Experts of a small language model.
Size: width 192, vocabulary 4651.
Experts: 32 experts in each of 10 layers, 144 GELU neurons an expert, 2 picks a token, a sigmoid router.
Below are experts of layer 3 (counted from 0) of a mixture-of-experts language model. Rows are named router (the router's row for the expert), down (a neuron's output weights, with its number) and show model dimensions 0-191. Each number is 128 + 24 x the weight over its row's rms, rounded and kept within 0 to 255. Numbers have three digits each.
After each expert's rows: "comes before" lists some tokens at least twice as common just after its tokens as in all text. This comes from a sample of Wikipedia text that the model never trained on. Tokens count by the router's weight.

# expert 23
router:161156141103132128114095175102145115131147140154093154109096111136136150156159103125125151145143132086119147129098129143132127116090142130129156121129104128115107113130136126113163071124160119106132111130145130172143089168117155135102120114134151126146142133129091186095113097135160150126116151098142119126070119150129127128136115127158152076113125097135129103131095145130145156148137143117121128136151136121096132108150106098061134109131169174114171131134104137139162117096111139150075126088095132106160125128140105105096153112101103081136094162181177114082187112146160147145
down3:122117140191125099143132148136187128134094115124106143108108176126123118155168132139150087126156143135116138180155128113152131121102181125137150128126132102144110104104138110100140141132109124117133098129130158124116146111134132116170148106117161146085115084125142147120104161121116168146127121079134132081141129122135128129129106138097131138132118097169161142114082174171180153115114078117117170143087119157084132103099158099116153130126136139107149129175085095151131092129109090098142116133148096167151110113111134117083089148095164125139122145120112127172144151095129132087
down4:096124118144135117139173136087146117047126125145146098124153094098114098153098149124084105132112105095148121141111147101117095148139114141112135160112114130115129153119112149148095146106147166132140098120117159154100148151121103106160122155185140112136160142139142142091112128128130070127083185157143139115139093119098156105099138102138137088119103121108141162112134137170157132134083139113151104174113143176113112129115125134167114167141144112112142155162157133116178141124117114118144112094123126128152107119144108131073127178123141161155104138149110097150166154124096101137
down5:135128079098147131118096110141143141113094125124138119096130123138110146153116094107147109135138148129105097089138106137160134148143096145114082106122114119144156150139105107108119104146146120146138116101137145105148125132123178155092108133088154118124122102120089177142081091113102147098148118046090084101121139122103145139132127153135123118126150099166133154127110119103155085115115160109150128147162169145145166158147138100127148131133147126171124121143155117163155144178178164100140140132139172151138099101156169140115142100123139114179117082103118116099149103133092171143
down6:166128133156109122169099134133117144132169101102144109093230118116136102117136086135120103118152104134124097105154085145157130102100142149136179095136080166111149114159155133128144124145131088129130097127059106091148153131174128088140149144125162140129130101108155138107105138147143148141196111081153128105128109124101151165123154090110121105129124140107129084110092125134124120117140131139116123152095147127129117098122131146098135133150154109126132129168151143156119112123111146130110120130138119115154150093143193139096111112109148160125127134131137152117093126153093169109
down7:145062135145091131140134107132168127127135148090155108106088138143150134155126151138146137140072110134119106107094191142182164098109086134118095094117173137107127105124136055154138137121163158142133115142081112119156125077136143119126142124109140111150090099133109089109156154103089162132112161101170141145149093169137137107106128111097152149149101104134132127159083130096130140125177149144134139131154104111126104139162130131136118124116146140091144115147140137081146126120130113143116148124117183156138106120152084138119143138132154123120133142144079120178147108120138113137
down8:133117105140093088163089092110163128150101169119124113127155122152119145114115194209158140114153117107106111120115121112117137127094107119123126148160155117133116106156119145117107083129121154148163173159151117147118124116129120108154096122131086126117098168119118097120135096152099121174146139155143141176115161150129115081098121110138133102152107119099146112151130124102118144092130077140156117109119142091103107119105162123142082146158142117152099098150111118121128120168142151154129139115145122127136129133149119135138167155141160076104152126159148136166148156092155070093
down9:073142095117147108118143124161124147146119166094095143137128132092114143153116112127136130107093110150120152152104163102115105101096153118135123122120097148161161110154100144134106127135112113128126158088154140173131134156117138099137129142124140120123102092110127118106160100160117144115158153160152087158178115162129092126132131132135150144096043122110103108140140104189154150124130120147127137093128142134071103149151152139112129130143171122101130117150129152123095129119133116127159121132130168118090071166108150124114137109047132155132180154132155144156083130126135100143
down10:121132125148128101121109135064130134082146101137118109140158131163151146155113089134119136153165135153110105132132158100169127136109144116090151129173119149137133151150119121141121116106187146116159149089164153142118090085078125129119163152141133195066117118151144080146095114101144109127121140145099108148104143159128117125163125129123110079167098151139120126108149131120135125094103124169128141124093137126121152122126179103081136131157094086131159120112124122134132093163160124114159151092140080140119125128170123117129148123091067155140090117140148137152142147126131133122
down11:094113145116151112133155139126145108130191138120142128177154193122095096111102143148057130108124149131180143137148155129120141136095127107100143103166132114139122144104122113150142127116105112120072111111146126134125115125128132141081133119117106125136148099135089121124129086164101166104125159172123105108112111143146139108112130126115104137149111188130159129135104114112145153091161146157166141124109125140097117080147081150108171152077097134127103155113127094165133172104167125134125143115161122129127137098193128164092156123106136137108118141127164116135146085125153115118
down12:179139131138106130151115093146122113165158102137111125134139130133134139146136149117120099119123129095114140122128192103110130116158179074135125067162133116106102108121146142118150111184122113129136109131120099150106116108156177079142119139109153154135117146125164096135156136130139125156109147176139144144120165107107093117150121075175127113101103112173115112094181095108159157111140127154114114128109162128104123087154113136153115113151122147122167100118120091091090126162154136106130095124120143136129109120098078142136175115163124113133125152109106085144143156133167113174
down13:117155137117094120127133144137099110126169164155173126125151124080052124136112120129156093145141128142130135117091141185123076125148116092137108140155122114154142115093104145161106115124161188172153113123086092114120159158130114134172114150132142115156129141181112149126122167172113157149101120174152123098111109162158141130121139139110117112147107137100123126135134113151144097128135146109102141123098097132151095152150088076128172097078104137147125134110101125118138134145105144092124109135148111150095144122138111119093128109128081137180108143143151132106088118140138091126
comes before: "\n", "\n\n", "0", "===", " % |", "The"

# expert 7
router:146150124115138099113134133089130127142146157107120111107107136118168127133130108137102148122147127119140115134125113130121121128108135133127109134155143111089070139126097151121122068127139136107115121109172111148087123162072163133110126132114175110133151127125139111138117114075161145100129163071149129100114144106137066142175127085128133122113103147132071072165126120143098118181151144090131175117175102139115147114141133103125126098146133165138136134129121149138098093172083145158150159120115160110158135114151139107112182142111141151123127139170146142107184119145139116176
down31:144133123140162101142112107138105132135104145088139151111102165107137174087147103110142112142156146100081120153156123136155112076099124192102122116120128136123136199123157151111168125142104116105137166118154113093129144132152149138105108100130142102125120122138153094120068128143152135112148096097176147127142134116099133126127143105106110157167137142132114167127122136103131133107110117136108155132182148144099087103170121167213154154154117105097143123165121117132080119162112098092109117173126124147122123112095115133136134121119135152098172123107129162120130133103101126122
down32:151093130149134156120105090112132114163160194115150115141171129113091130161164145098127141152097109120114108185141079120189097136129124097134148121118158108120106095155150144156105175128147197137094098081142139096112132156131149103160111126144104118138114132113123129121133142134166109099092102125111155146142140118143161116107111102100126123145131112147107114127088123133104119126158132185110085141099141173139144134189142100086110126126116131124136120111107149104119131107108088183129137091139140132145113143144171143139102131072110127127168132144149121123115121097152107132
down33:162099176105139126163123130076119161160105146128116112145141103065205117128136123121139110140122114140109095105179129108163122186134104177110129125100134115117161128126123143147104135096157116135137118141104096127095108126136129128113126120115114145118151159110123120126147144134172131119129127148132171153115143166191102110134130092142122135123163117081086119130119145118102126129135137133095113135158109114125113111174112123105056123156165125116139125120132114160140143090106149094140146161146137114123145088115127147138143169100114128074074156135171075123122156132143097129
down34:137132214126117174114161152155129123116155117171137099147133130104131138164134100105104136092110129131135133111202128181126139108108122159114093124094133116138136143101122148108108128137159128141125133135160136143121130126130141152142109154077149092133159154149112059127139103139130078105143119080112132125152090100120120138127120131101093134130136125100132092118129128117123107148120122084116049128175122123117139137124127134129141075146145121143125125115112145170095129144121126173102129139105176149188100123182117124094132109093139144137136123159133129149117099157108163153
down35:138131142148120119119142149125148109156155102126142141126141087133115134115113096151148107096130114144107137156176121158136137077118124100140085131120095128119143091113164123120115136109125124141106138095106160119142108090131169138106079130118130173105149103063105120099110108079105124099124136135113138109148138173160110101178143121142107133133131124121164207151140101139128132108108098128115148122140123120127113178129130155100165115133135146170142142173160122088116101147155143119159125203181119136131153112090178140138070128116141115163148132103092128131129090110141126134
down36:158127115168121105105121120101150148144124145142122113110113132127108166107121123133099120124124147115117163122150113112165101083144142133120151104140130136122151081162149081110111162127075065141149171122147094159126079140140149086192122129138095156119103127107161106141145110147172131137114103118113114149136149162074143120134154131145125148144121094150135158154148100096175162111117093119116162134114167146126128118104139137123125118110108113143118146134173115162133105145077121098186146154119087149153116129126135120125114109147154127105155100063119129112101141166161078127
down37:115151138091120132098154164140143160112162139144057163075109198137109137142157148152177133119151110111114134073142124133104125101148130156119129136119133153119138150134094132123139094141131109102116141094135145131117073184101181098183120164164134135155121134144140148103140142115156135128148138122100130119106131144154166127100123118144131155097102134121155136115112162146109122152072126107111111102134114084096132167114081115109134130107124108089130166103132140130157105110161140165149117127120087127145101082128094108129146087082138144158122144120121127163147132152141131099
down38:129148094190124154130141148116152147098098158155109121121141106138169110119130117085183134128132155162098123133108105118136161145167132106114099106115134103102126111157147086117124103112133159150122109149138157062147129131107134094135132103152103137119120119120093109119133115111088144133094129129089087123113175135118145131119128128153141105101125150091160117128149172137169132124120113161194128086136122085145135105130120102151185122077192129142143132124156151096131130150100084145165091118132163112104149137131124140141152085124139148091130143125107156163108143107161094130
down39:076144106114108127133134112129127132114159108186118177112154143163131122112117122131151106145149118144128106156088103092150124168064118110103150112070155088148121144101074143152140130119152127145152127145117168130129131147149082145096134119136105109149096158121136092122096122105150131134153108148082093143102147130166128113137094148164153122133157109121144108069137135147127131111165154148125082136135119130124168155122101152160125114112153111133117173121159108160167112138130131156098085144152118097157130175086110109115104088140136111111123122154129095123126150123116181158
down40:157144169100130126136109157138153153145134137134126149130142139127140101108112122113143100122129092121142115129093163125158111132118121140149075103148111158149140111093141106105143115136132168146116102111170075119109065137126136141098156155121176100111120154148123119156120137121149078071155152127104140162100146126122136129130126064138119122148154112115121077161125095135101152128113106102113109120137153105111115145119105171111112120197124113161106139122113120124093127138157120113141184181154133115143121122152155110156167093161058146116108178142152143143087120119142108108
down41:158115114102105152129088092127128152095137161161142094142138134142102142101164122157136082112196132139123139145120117150147144146098133108081179152124102124149133115114124148122116146132116123140126154135129124147143078158140104093104137156124080197163102145118122143115126100113159123119146098145127170135124153122106102126143174128151180159126089119125146111108127135084144108081169128177120114117086137096112082136077156160110107112173132110075125142122146133123135126144119123106150107120165088094121141151124120138139137096178133126117145154129166134132123133120096107092
comes before: "1", "2", " the", " his", " a", "20"

# expert 13
router:132139124140110113113131138087123084121136128161121144144164116111138181173117146146113125137126142114112176136106068097085127120114176092106112150118098121117115104127103140135126106127139130155099108104136090130127141119126121139093150137128162131153152163173092156113105118092133135169104105079201096159130134169127099139139130096117153083119115113133107119146101106138113079149174137100104149144140133144122142116160135133077131137120136150083116133092139152164156122093115125140069149120129162117157145118155146110116186140110160102136131133156109157105152132130166096109
down5:155155104124094100116154074137176156161121165106117103134137141179141120110130134092117122141131151121108129133153139093147101117129151126153149124136143138104116156143143116114080160143102129134096147127127136171138164118129115087077058190119120130152120133133142136097197146147113136103131144140069122116115117137107104134115137139068159124132063167173137146150170092159135100121124139116132137103119154138102130163122141110163121123129137137123142107122127155113158139073099099157144099149123122122143112126146122143125118152150130108104088106096115147131095108100135156174
down6:099119172096127107108154105133108145133119126137120167095083106119136139139196116155122080122165105163143161140127127189126149138164167125112138122112066105127122106108098147123128133119146133158098117128099114148124127153139120117141141117108129130139089126153130153163126148071129122121115100158177132174148137160121110111120165169096112120140165117168145175120113135130090129121070153137064173139108164129130110140110141140114140119120164133131131108107133090108105080116138125151103118131113134133102111105103175168106153112093098141136110113103131143160122163142130101100
down7:158145137170120107126116147144103136121145120192135173127165109130076128102135134155090146132130181138136123121132107107137097090084131129126146113135095183148112149088142137107119141125141140121100093141129161119143125136118141128102125097128104113106118133147159099060127097105168126130133140111126101166112140132096115133166130140144125118124141117103149154140146141136181116191097093121122126128078139195116124143118108140128172184128120118093140128088146113067163117164119108144117125120151109105139126138085131107126127129085145145148163122108108168078110157112147125135
down8:129096085147128171108159134139135108129099153138117130129126158119159144125093162080107133113152152131147159120138136147126128159087109125153144169167112112113130109098123142113109143111120137116135090168135112161129113128120148108088128139074113164193131145086104132107163138130131126139128110101130115103141155139123150150105151123124093115068167136132165146122119143112133103120138152100105180124091114139143163142111138143078160102148086112103147091134103156152149138136166115152119073107144148095114142116144091115131157122127167127084142160148158086156116088078141145163
down9:090107143121139134090160152122144133125120156123175107062112107139144146094094131131159121120139108078153131116133094147140098106130124142113155130147182143159124157114112153104067122105110116134155160146128112133111081129097142169097091149149150171133132134067162117130089103097079159131105126125153127160160121127123152093170110132126110108170099104103156149149132116116138095110156114081139133165110138153127085125135122131138120117126127112151119117171170140115122122119147173140107129128155103174119161099131167171143120148130133139097126137109129100081161142133113153111
down10:129171128072112125105091119116104162114125100123146125131092125139124134134138146144114091121156103148123139107176090163136162104133085093142150146127154128104119126121128101129152117102167115150137182104145090146130158180104122168108127114133114152151114134094114108155140099149055132121125117109148166151187090136115127119094137132143184127147143125162092138129067179118158120128140173149115113103146143126124195121068109117128121165144102143123095150105129149149121136127157127135146119090118136146104117114144150119077118090115133150111140123135146138101140105117121126149
down11:141174143089122128085147122093143092112087137138096155089128139136152152102149144154114091117135144090120101119139157148127112159137129137137147113154136149142072158140124146129126111098141105145104139090140119114132116089129115137151122172104165080109124127116138105141163189080152131143139175116120131140131114129108141124110120123091086141162112151100159147126103147114095136112124107165063112121082149172124122148132114091102141190136115134165118148087136119127135152137113091161126157127134134181096099100119120131148145086152144146160126111107128155175104154106135152128
down12:115185121118136122094128116163114142149094097118188129148130150133085110119088096173103151126101165126130162134135122113145140099066143112114148142154164125150089120116076128125106164093159140127110134097134143157161104102100135125119155117130135128097111133096141126110123119121141120095139091120154186153132146120165134126146144127115134115088110094166160143147144129154129144125142159160104144154136197126119129118134148104100091083157118139155127058137102166093098140144132107136122178140107164085119100107178126118123121107121155109109120111160122141130139132131152128140
down13:082151137117131079156123100139145123103124150121140168177154137120112152134107115117121106123123114132125149132133156128153131190111193123151132121118078137118092158152149167127129160135100111165107116100102144169110148133135141137107165097121160122136129109124122159151120135128142093143160120166067119154079111157158128146083115145139121075137140129112122105118139149125087135128114147141123111144155116100153081120150131127122118167105147104143104099210160090155099135126132134139120085073116099147090095113119129141113093161124140147108112132143100128136136111164132169125
down14:103124121138114126104126071149146143145128134122104113153113069161134130132103174140149111138104141105083130142087114131150159114136102093099145116118183124126143124095115109160144118128134161139144142153122117140141146116161134191101110116157129083129148142145161144139116154108192100129093149125113094114082156144146146108137111124160131127119131108139123086083135077155119134121142134171137133152144095138136102098128149175136145170121072159154133153105104152122137156127110108121165077125135117128098150092107139110106124147154116128117173160109106064113122168126136133162
down15:143091109109163109135121063083139139147128162127088108121139123144130156164109090125086117115111133110103114150099130160157120116104092113122138154091118155107091122143137149139117137129106102102108129119131092100148150113128146139152146131132139122117140173098132125179101139144140159121151084128122133133127091129131157192165126123121122130095148207133146118146134167172151163156096106120163114119113115156131160143142124136124110150118065107106109177099163110134152114143148096096102130061148125147109137163134154123112128093102165142091150123136157130090128122102134126143
comes before: "-", "| ", "|", "- ", "==", "The"

# expert 12
router:161118113128105111107110169096128104116146149117086140084110108071163152155122131116078109117147168108114152121133114130151154093111147126140127145114093120103129139136107128157120102129112133133121146107147146167128090141144102084096164116135144135140156174123147155109083078111168140152115129066142082062125117152123095139152162157112138095118125127120136118115125128122096097170144162141096132169132148149116108068159153121100130127127168147138150120129111124147149093135096115134121130144128162112179145121194153097151167150092144153145109134120122102142139120114136141128
down5:130162093154090120139114146138138101195132128189126094119125149105115126125086134115127109161094116108170098103103115138071136129160108099168158154162145121149144128116083145142126128152147101120123161124131159135146118167112132149143130152092129131163132100120090170148133145107112141134169132136129137085137158103150160108086108108122117112128160117112117132091097103122127133075164101123153196142134156121131160173101141127128159140141153134118117129126061096132126114102115123108121105122120110080102169112111108153153152099125115103150136164122165159112134140124149123090
down6:143099116146153114106105152141088106135090177123145117110164127148111149155124144132094161134146114173068118137093149094162126152121156119154135106092099127140121160135182104095114129084118113145143076157138126168134128178149121131150178121135130148145133127127111120130191140154065145131151130117122126094117150125168141146099154147105112164122109159143103137133134153120124108143152129138122077122108129115141076159127145113087127140149147144143147123124116061128086119127115141104124160133143102136143117128140114143093120107156145168138060111116105108111107116077128116139
down7:136147160072142116126114118151108134134122149104119132097177093120098148157126104133137121108177116113134136154127109114131145138142123157139122164096081120125139133158176131144113140163163113102140142103149094162111123123134090158169128145090091080085165122127113157148153101112162123093120141107151139133114097107118117107143196121121111138116115098105103147136143092190147130126112133103092081140114131115129078142134171113134098128174128130131120147138124094111200125178158142137125131106129181165122097112119140081102148140146091147122103107151096123137121122133128135123
down8:134113084142132135116134112125091129140120110106141151129136140123150051115130122099118136121124154136130154167088139148127121143116130138128094130139134151087126140141134140124164160131127151154156136117116141116115117114120125103119108108151119088154163173126153121137129172124105119149077096112141118152120131173109124122164120101131094140099167134126177140088166124083077129119129117126193110127137101158066130114173129150084111125153128125144145102142167096139133098105159194115107120142110147141132086158139142104158139153109099114135123153086076103151144123086185134144
down9:143129084119133100125117061151115131142119126142163120149132165152103151102127167120119132118141146101125154131139154133111129109137136152136149172157170170100160152100120111100131136117102204136104132105117141103144097101134104145107145138127112136125150177110125124164135130168126189119116092089139109147134166123096115093149122110159130124149123123161160152128115101126106121108168068080125139121141144136127154150104113156142115099156058107122096116129109091128114145156152101099144126154145112062098119116162122098145112080136119102133148116143146110137116166126102157137
down10:124120151123131139131141108121147129128121068138125147158140142134150081090093115137121158115083146149105121120119163118110129150119115173110104137149152142138104121136117190136163173106162134144114102118127098117094102137088150125141122097093128165134161070111114146110151104107149126122114139114132148154143125161134174147136128127125145176116098147108135086138144086154128143111132065133161133133105108107087103143140131091134112146116119130113126157101162132131122111091122126131182120173142144100135080099180133158141137156119127128169054124130158164118107144079107127157
down11:114123143139149145187149114099144113145121147131125146116119134114122126152126083101125125144119136137127129111156108122165077203141140145114125108131132132129151098124154155130108141138132138096084129134116138128098112111153138138114176135134158122159128144120096126082167139122088117119128130152121133129156135129151119124094169115153137179073115088076127114117150121152094133137121133125096085134097084138169116145105123097183100110113124153129091130112130079162155114118138106145114125211151152138097118117116138142215154141153143122108097140119123119132122131065119136134
down12:176124142133134144146089136113082147114156116124157136093098140145145145161104136106160138151118168121139133100151130109161135117098114116157117121106095096057141109142179114145162162159129110124138124109157136145184116098130144093084118172127123141104127125140073102089113073134104140113114121125137152124169115107119147091101098110147124098116109126137137143166129154109105173145142145131150113140110123166126129138124118097125104115113120151147193108147106115083150200141161148125174122079134138125123132106115142106117095126162119128141156157115116132128084132104095140141
down13:123112086167137129142143180136138123134124133129090080105063119080100130116159104176111131108129078127102095129162117168116138105124131120124148093146147074125160134082114141137121158137094106128135101129118145130144151144126148079159128166147109163106119147125147126124160156164144117143113127166172139143116136170136124125117130087179148102122168129162127173130132141144099103155119110108142099142119112113090170131114123106117110133131145097106154155129084098152156096137118153106123121112117135121151109135117143121087141159132137102110201092129121087098126147173136137139
down14:125104093141103134145136134116146130137120135154159137148133146149169144124095153138131143129174144132143154126157085105079143158156100147158129099099143140101121146167177080123100097144130114132139097150096143134134176129105109083156073092134152102124160114122118135144104110129113124125091114131099124113168170117110138134090091144084174140136159131123124113157115122157114144103106131135135152106120118110137099139137124104141144128181152128140098171131109115185125133098100177125137155109093082106117205139109138142162152157121110140112096125082140123114111103110106132091
down15:133134147168110080135117102131145107122139117120087103123139100125097119115151130125137169138117119159160134099125115150093126054136121121165115137182109137099113084089158133096161152121105122118116113153154189118101157139127137180127178120095131145114135119119171113106134117128093172089085152158114111134105139129152133079142112104204124163151133203090131147134141139112151128153093159125150123155164134080112132128135104114140137099142150114114103168096141160159116112127150115144119141104138140111103124132144122149086122101130126124138148111157127117119121092140119131114
comes before: "| ", "-", "|", "- ", "|  |", "  -"

# expert 4
router:119146100150118120128086158105120089125131195154122155104085115132115105150118105141104134136174135083120123124105086138123149172112146136148134137135121101113117128153138162109144111112121124100112131148160148132154114164128119132121155118108131141125137175135132171115125129112140156087133154105145077108085099098135074135142095080131161106111128109166110094099140123147127129142168194089168143152126110128116144098111141121106133134138142153091121138107143136167124110144071133151103143101113156136134105186118129125158186122132148113194134161122150138131166103117134091135
down3:137100139109144146171151129106104143150167134150130116122122089133134111158150122113125113179148132125108149148112161090130158129137189126087116157135115097084105151144095123156145128097107100123154134099115100087146065127159108138135126102160103096098100134186130116092089123136133148102162113123140090134149141136102092074178078133104161134116111135118135076163119113118147130125085142161140128111120139129099172100139125148156146166133139107116138133130135116121101101160145130149184120130113123136126096170144130144112123148099126182147160098121144135151129149105123135084
down4:172171134118114120110081109132096120102128140133136069143171132144119072120133134098148136139117133149137110130163127103121096129121156148127149091124105110109108131124103147157122154078096120106151146147124119154125106106167126116125155121121081116129126135107095089120137118103101145136128138156137159096131105127134154122163148154119135158168091134093141131153118162142122167098071078182116096120131143177131099146134160136127123184124134131113128147101107118149163172096089118129117147145099111118114105124092182181132168141145136122152157135079175114131128130141101097145
down5:141104154110136139071138135129127146137143125121150173124108092124114150113128105112136095115108141127103107069096129136144133145136157121123143114133184118120135120110153097143095188095137151169136183168129158107138098136126063140144125154123143125135086120124134134164105120116164124131149116132112098130150086164120113124132106149152151088155154125166148118101135102132123112100119108106122109110122150124161111154138148114163099158119122106135114126084152146159113125108126151063108101097106129149124132172111146157174162109157168146154110136104138115162142110142155090053
down6:139128124168143088109136173146104123132160143109174141090106156148088116124134096124090131183106157122137097108128128197107061127113087126120143112106089142143142154131161120104130144132082087103102152127134139151127152129147149105112112113181122121149110076146112122139135118152112117072154128146133105133179103145127117117169123130123127163155135160127119206154149153082127160117133162129128125157125111132118112129111116080148142124112144089148119139161111129123106180138123126135143098136131127146140160111094147126093129119134090162129139096147096146108087118108123131127
down7:104121139149138095108166104145140146120129151103155107148077147140118153101124106132140118117181157147101094113138127115146132165122124120110165075133130129109162154101098083091100145079156168160081171148123150118162161113114117132115141127128080118117146095157137139107073148124118116130178111184110127112104134111124125101098110136132121155120135159126155147093130111118132162136093135130127139136174180157140100130119124123179169149103125115112091135120141143086129138140165155099110095136152118131093122134160121141161112101182104128119127100137135089142079134158140139117
down8:093134107134110135109097160136132125126076126106091091093122127122181149045183097133121128139154122142142126142140103102120100110111125143148116143108089136177091130141135104109171123145157107086165120137126160111089137117136094159131099106166133149090133145089136146123106123112131116157125095147169134120138140150117136098126146142133131187157106147116127167132155153116137118136080084122134147138100126145125144129159156156123134159072122133107116131122139083172159116073167133100138142166149151107163115144108125153125114155151127159132161103117143083133141144116122122101
down9:154127093120093103108083110118131160107086138136132133089109144150074091155150122122139110139116111151156144134140104134148123111179116056119116161101125121166116115115118102101150127128115116115156155096090100095166127125138111138130151165141131086116128074128086075157122110103121122114133091086152090128136152188153175136109113164178132139111119155162117151162141104131133096129120157150150118117182118148127144184123141121123141147119138130158167116127147127114133094172126146109113135122153116131095167168129163126134136130128128118147102165156143108120097148124138107119
down10:124119116112156090128140120133098096130109122099164080154146113167083132054097165137116144168114157126146122123104138139121129102149117117135114143105142129109124137070109176123138171135104146128147159103139097119162130096105140114135116128128116124104096152134128127116101135150145115138108125123135123200178152190119124087129152184136177136137101119145123093148139107138138103106119169136072117144146136100113172119124135152103131135152116161101131104134131162131173136161109139106169135082119141103120103135137162099148112068094132129118156101144141123145130099142151113117
down11:150119094111154125147091140128092096140151132131109137172168154129138143122091139140113133097116112135116090175119123116155144106115141138116136149131155140147137137156110083130154167096107113118113106147167093096173113169151124103112162113130110116137158109139134091113103136121117154144134153144133089102142125091136128161141121130183146070137119126103141179099139115095129151112118142121146115124101070135124128110076141133132137123074107140118152102161141120139138186144129111159119164099096128100127115098124148132156098167089110133071119131194170120111121155122142116173
down12:083138154113142114139140125082131123145113158149137138114130098146111128139145112111153093116154123143109069144138171136123077123116156161155097125153101137122115110101112136124121089186095076123163139121142142107104167119169123119141142127139137130085162124134102134140108124076106135122169115130107084125090124140147118147120095127128129128147151103141144151129169162116119170162091127112120104118119098161121137122147150130130108165128146147105114196076162126138104137146131126113134128155117054149105080163100122157123160131148113144132104083154074146176135129134139137144
down13:135142139122110128109154123135113116176136128171102142142140075141082115082127163142123116140117142089165126160123099112150131111135078123181121119121156128107117128137116136137116146103160178152152101094086161149121148182147091137157132183120140113170149181098145105165102122130091126140179141110106091133122141139120124125182122115158117104157135130138109142123125110109100134166110085133154128109134132163129095108141122182090125111142149137137147146083091148172148109130123108117103098138134120126159075082095139127146120133108119090151128107122116129155141110126103148096
comes before: "1", "2", "\n\n", "3", "0", "4"

# expert 26
router:148121081142151122114146151117122080102151146153127139097111103119129110152141120109120142157126135070090141144136123139124125106134147146141122160158086123111143117134142155148133127132139133100127100138140143142111095140110084164120135094103163128174159201117123148117100109107138131125130149086156103103094115141141135160167162117114145076080114105156103074127103102172109120139156160095154106142135105109134123092106147101120104108138189181083179136118080136111156128094092122121096141131128143116159133121102114109147168137120132120141125133129130110120159124166134138178
down9:073142101161126093132184140110099130131100124107149145137095118145119128120119160158141130130163126116097122103127124099161129146173140113139108150144142122109089165129158133165097143115128156114159129155145109171121146094095165111125120114118160144134087095127158182099114128151150084108106087137076120097130131144129116131171123108144145161171137126107122102148108096131120115129150134182149087126121111098098176142118119136133093122137123151118138131141180104142116100143121158112159129111116113127135139090165166133133094165144102070114134115120077140125113097195133120116
down10:151135160107161148123124142151157124103116121110149145132159125085107128157120140124167123123154130116120082141161097127112032139121088133126134176160119161120133105101100138127154120085132107079132158127145157112120159141120154144127196105153158140167116137126085126109113122148084152136143077120129167104110112134137118101097144155113160134156096122137160112099152155120101130107111107092091113084101163138140130097100135087109139144124118148105139159144111138114138116151147102141120162116149125126086104144122136112123148106165138133110174163165122133098105140101100164149
down11:090153125109129130114176136121108144108161094149128164093162124169108138150133142129107155127167161117134173176110145136158171132129144150129086109098112075134087125122094138122123134153142171136124086131137121127085092140107128173100149130139123103143098110144115135146083127095114149101101108163157059136147125135135121129134094117161115131134152119139122117168137137144099112126076112145118168090150100168130157134165131137134158097136147145160117161106139095098145111123132154146102145102127150166140104105111140113100129124123137158127110070124126137113120109170116079077
down12:129097128164126107105096167138119159156166147114170080141100127112117127189107135085129173112099115147108115115167134143106092127107136143146121067127105131150076105136141110164123125155141117140136143148114161112103111123136170101156115079090161118160147120117129116130115105096110144111129114100101148143145139172102135129128120110109119115093083080107123161073168149091124178100123111117142080128126135150145172155116154114146144111126187146132173146134114101148140130147154149132096123103140173137120109152155139129142144137122079124132162128119120152103138108119110152123
down13:136141136111140153110109146157130115121094124149149152129154115134122154149110130146141109126147178112094141140095087127140115120105061126133122129106101114151131119148143117123107122044146152151148099109136157127162094150163095127096095126132078082143159085131084138125171116133129100121134139117156148159125155120144129142148139136091118163148088109108110128122091167116146104138112112117157119149112144148120165111144153108191124135155141121137109119142107116129128105134149126133101090161135105141118116154108137137216119148180127123122128155085080147123167072125113146148
down14:132135069090118117151136099135140112138120144146101154104131099141143070140082130097148118140159143126123095149110157123102165129152128155133158123153114138151091120102130151161141125117108101119128136123105138127101168114132139120150143157156117110121132143125129110169110123149095086098118176137112129126116164154147077162106095164115117143140140149144153129086127107116104173093094150142107107143129135125103156180100116110110112142086137133135149131113161108148155095164159118078140149076092149181109138153117140133098126069118111122098136103158138125203120141103147114135
down15:113128108116085128155137105059129150168093064138119165088189131191124118084167145121118156135139130156146099134152141131126088096115119163129113132180172145094143129122131124145109147160105109112133096112107127104161161094156119123117103129090118125123114128136156170120095124092150145143143147105133125156113137124106168109141118159126149164082144130104140119126141143103150150131118149140119137107126185105130153164120123120113153075154166104109155107149143136121172130150120117113110128121125103116153173131092111116118155130088126150144129107100090073117126146101119131133
down16:127136109139145134122111167137138114146111180122109110177126138097132155088067132133110133120101090106092172120133110115165122115131093103107127127157131114120148138122113102114113121108118173160134127148144121137125135101155108127178111139146093158108123147105069144177172137189129109144145131151149145163118106098143119098124152156131127146104163106097118119162112133131116150169132089136158159119062146144149118110103141129138141124151107113129123086116085135118131146119142117112166134154087112096090101106133110149094137114125131143152125147148127203158086140169091143144
down17:132155142123128144139150110085144084126094119133124121154125127137122146176151142147151125134129116119080120132161110116167139124095051154179098098158152117124126151107122141131102143142100157149122128149145147123143117144102134122150085110149138163146139111141125126117104129094086153121158117116092140136163120163140158093076152161118094138086126103183113162127148124128099086101125145146153112162164113117180167105075098139145079099079125147125139160119142101113135086132102132123108141152129135160122139170125121091149096147134114112147125102099140125157122145116162097103
down18:117132121155093136185090122132104145161161053113109128121148167150134134125165098151115121132197138126112123080138083136119137134149168109133116110102142142111109139128124114172121123128169135149098178120132111116134068150087150091103122159123132129106130150127122113125126098157122151106167147130158161100122104084141110153121102107128139169133143153130112135155139129148105126110128112134124141117096136133124094123108122105146134140108131109158128087157133086105090134101119187143170149117133150117181076154155142110130162134116130116082084105151140136155122091112111151153
down19:138121168104100149117120127154129123110146134128124136139072128146086140100140125132136116158069142122142125147122061100089122130131140149138126125140118147132136152113147146100106130122102129198099165134121174131106151152131127106114095162175100132086134150170093093178144131132112127096121146119150132167148092111136137128105155067162143104172112118112137112120143106114091128135099126082095117109104166154154133128116152098133115120123178112092111154134146108123143158131110108133117120158087130127107143168102152148122111129153070115152180150103130146151128135142101167158
comes before: "\n\n", " The", "\n", " He", "=", " In"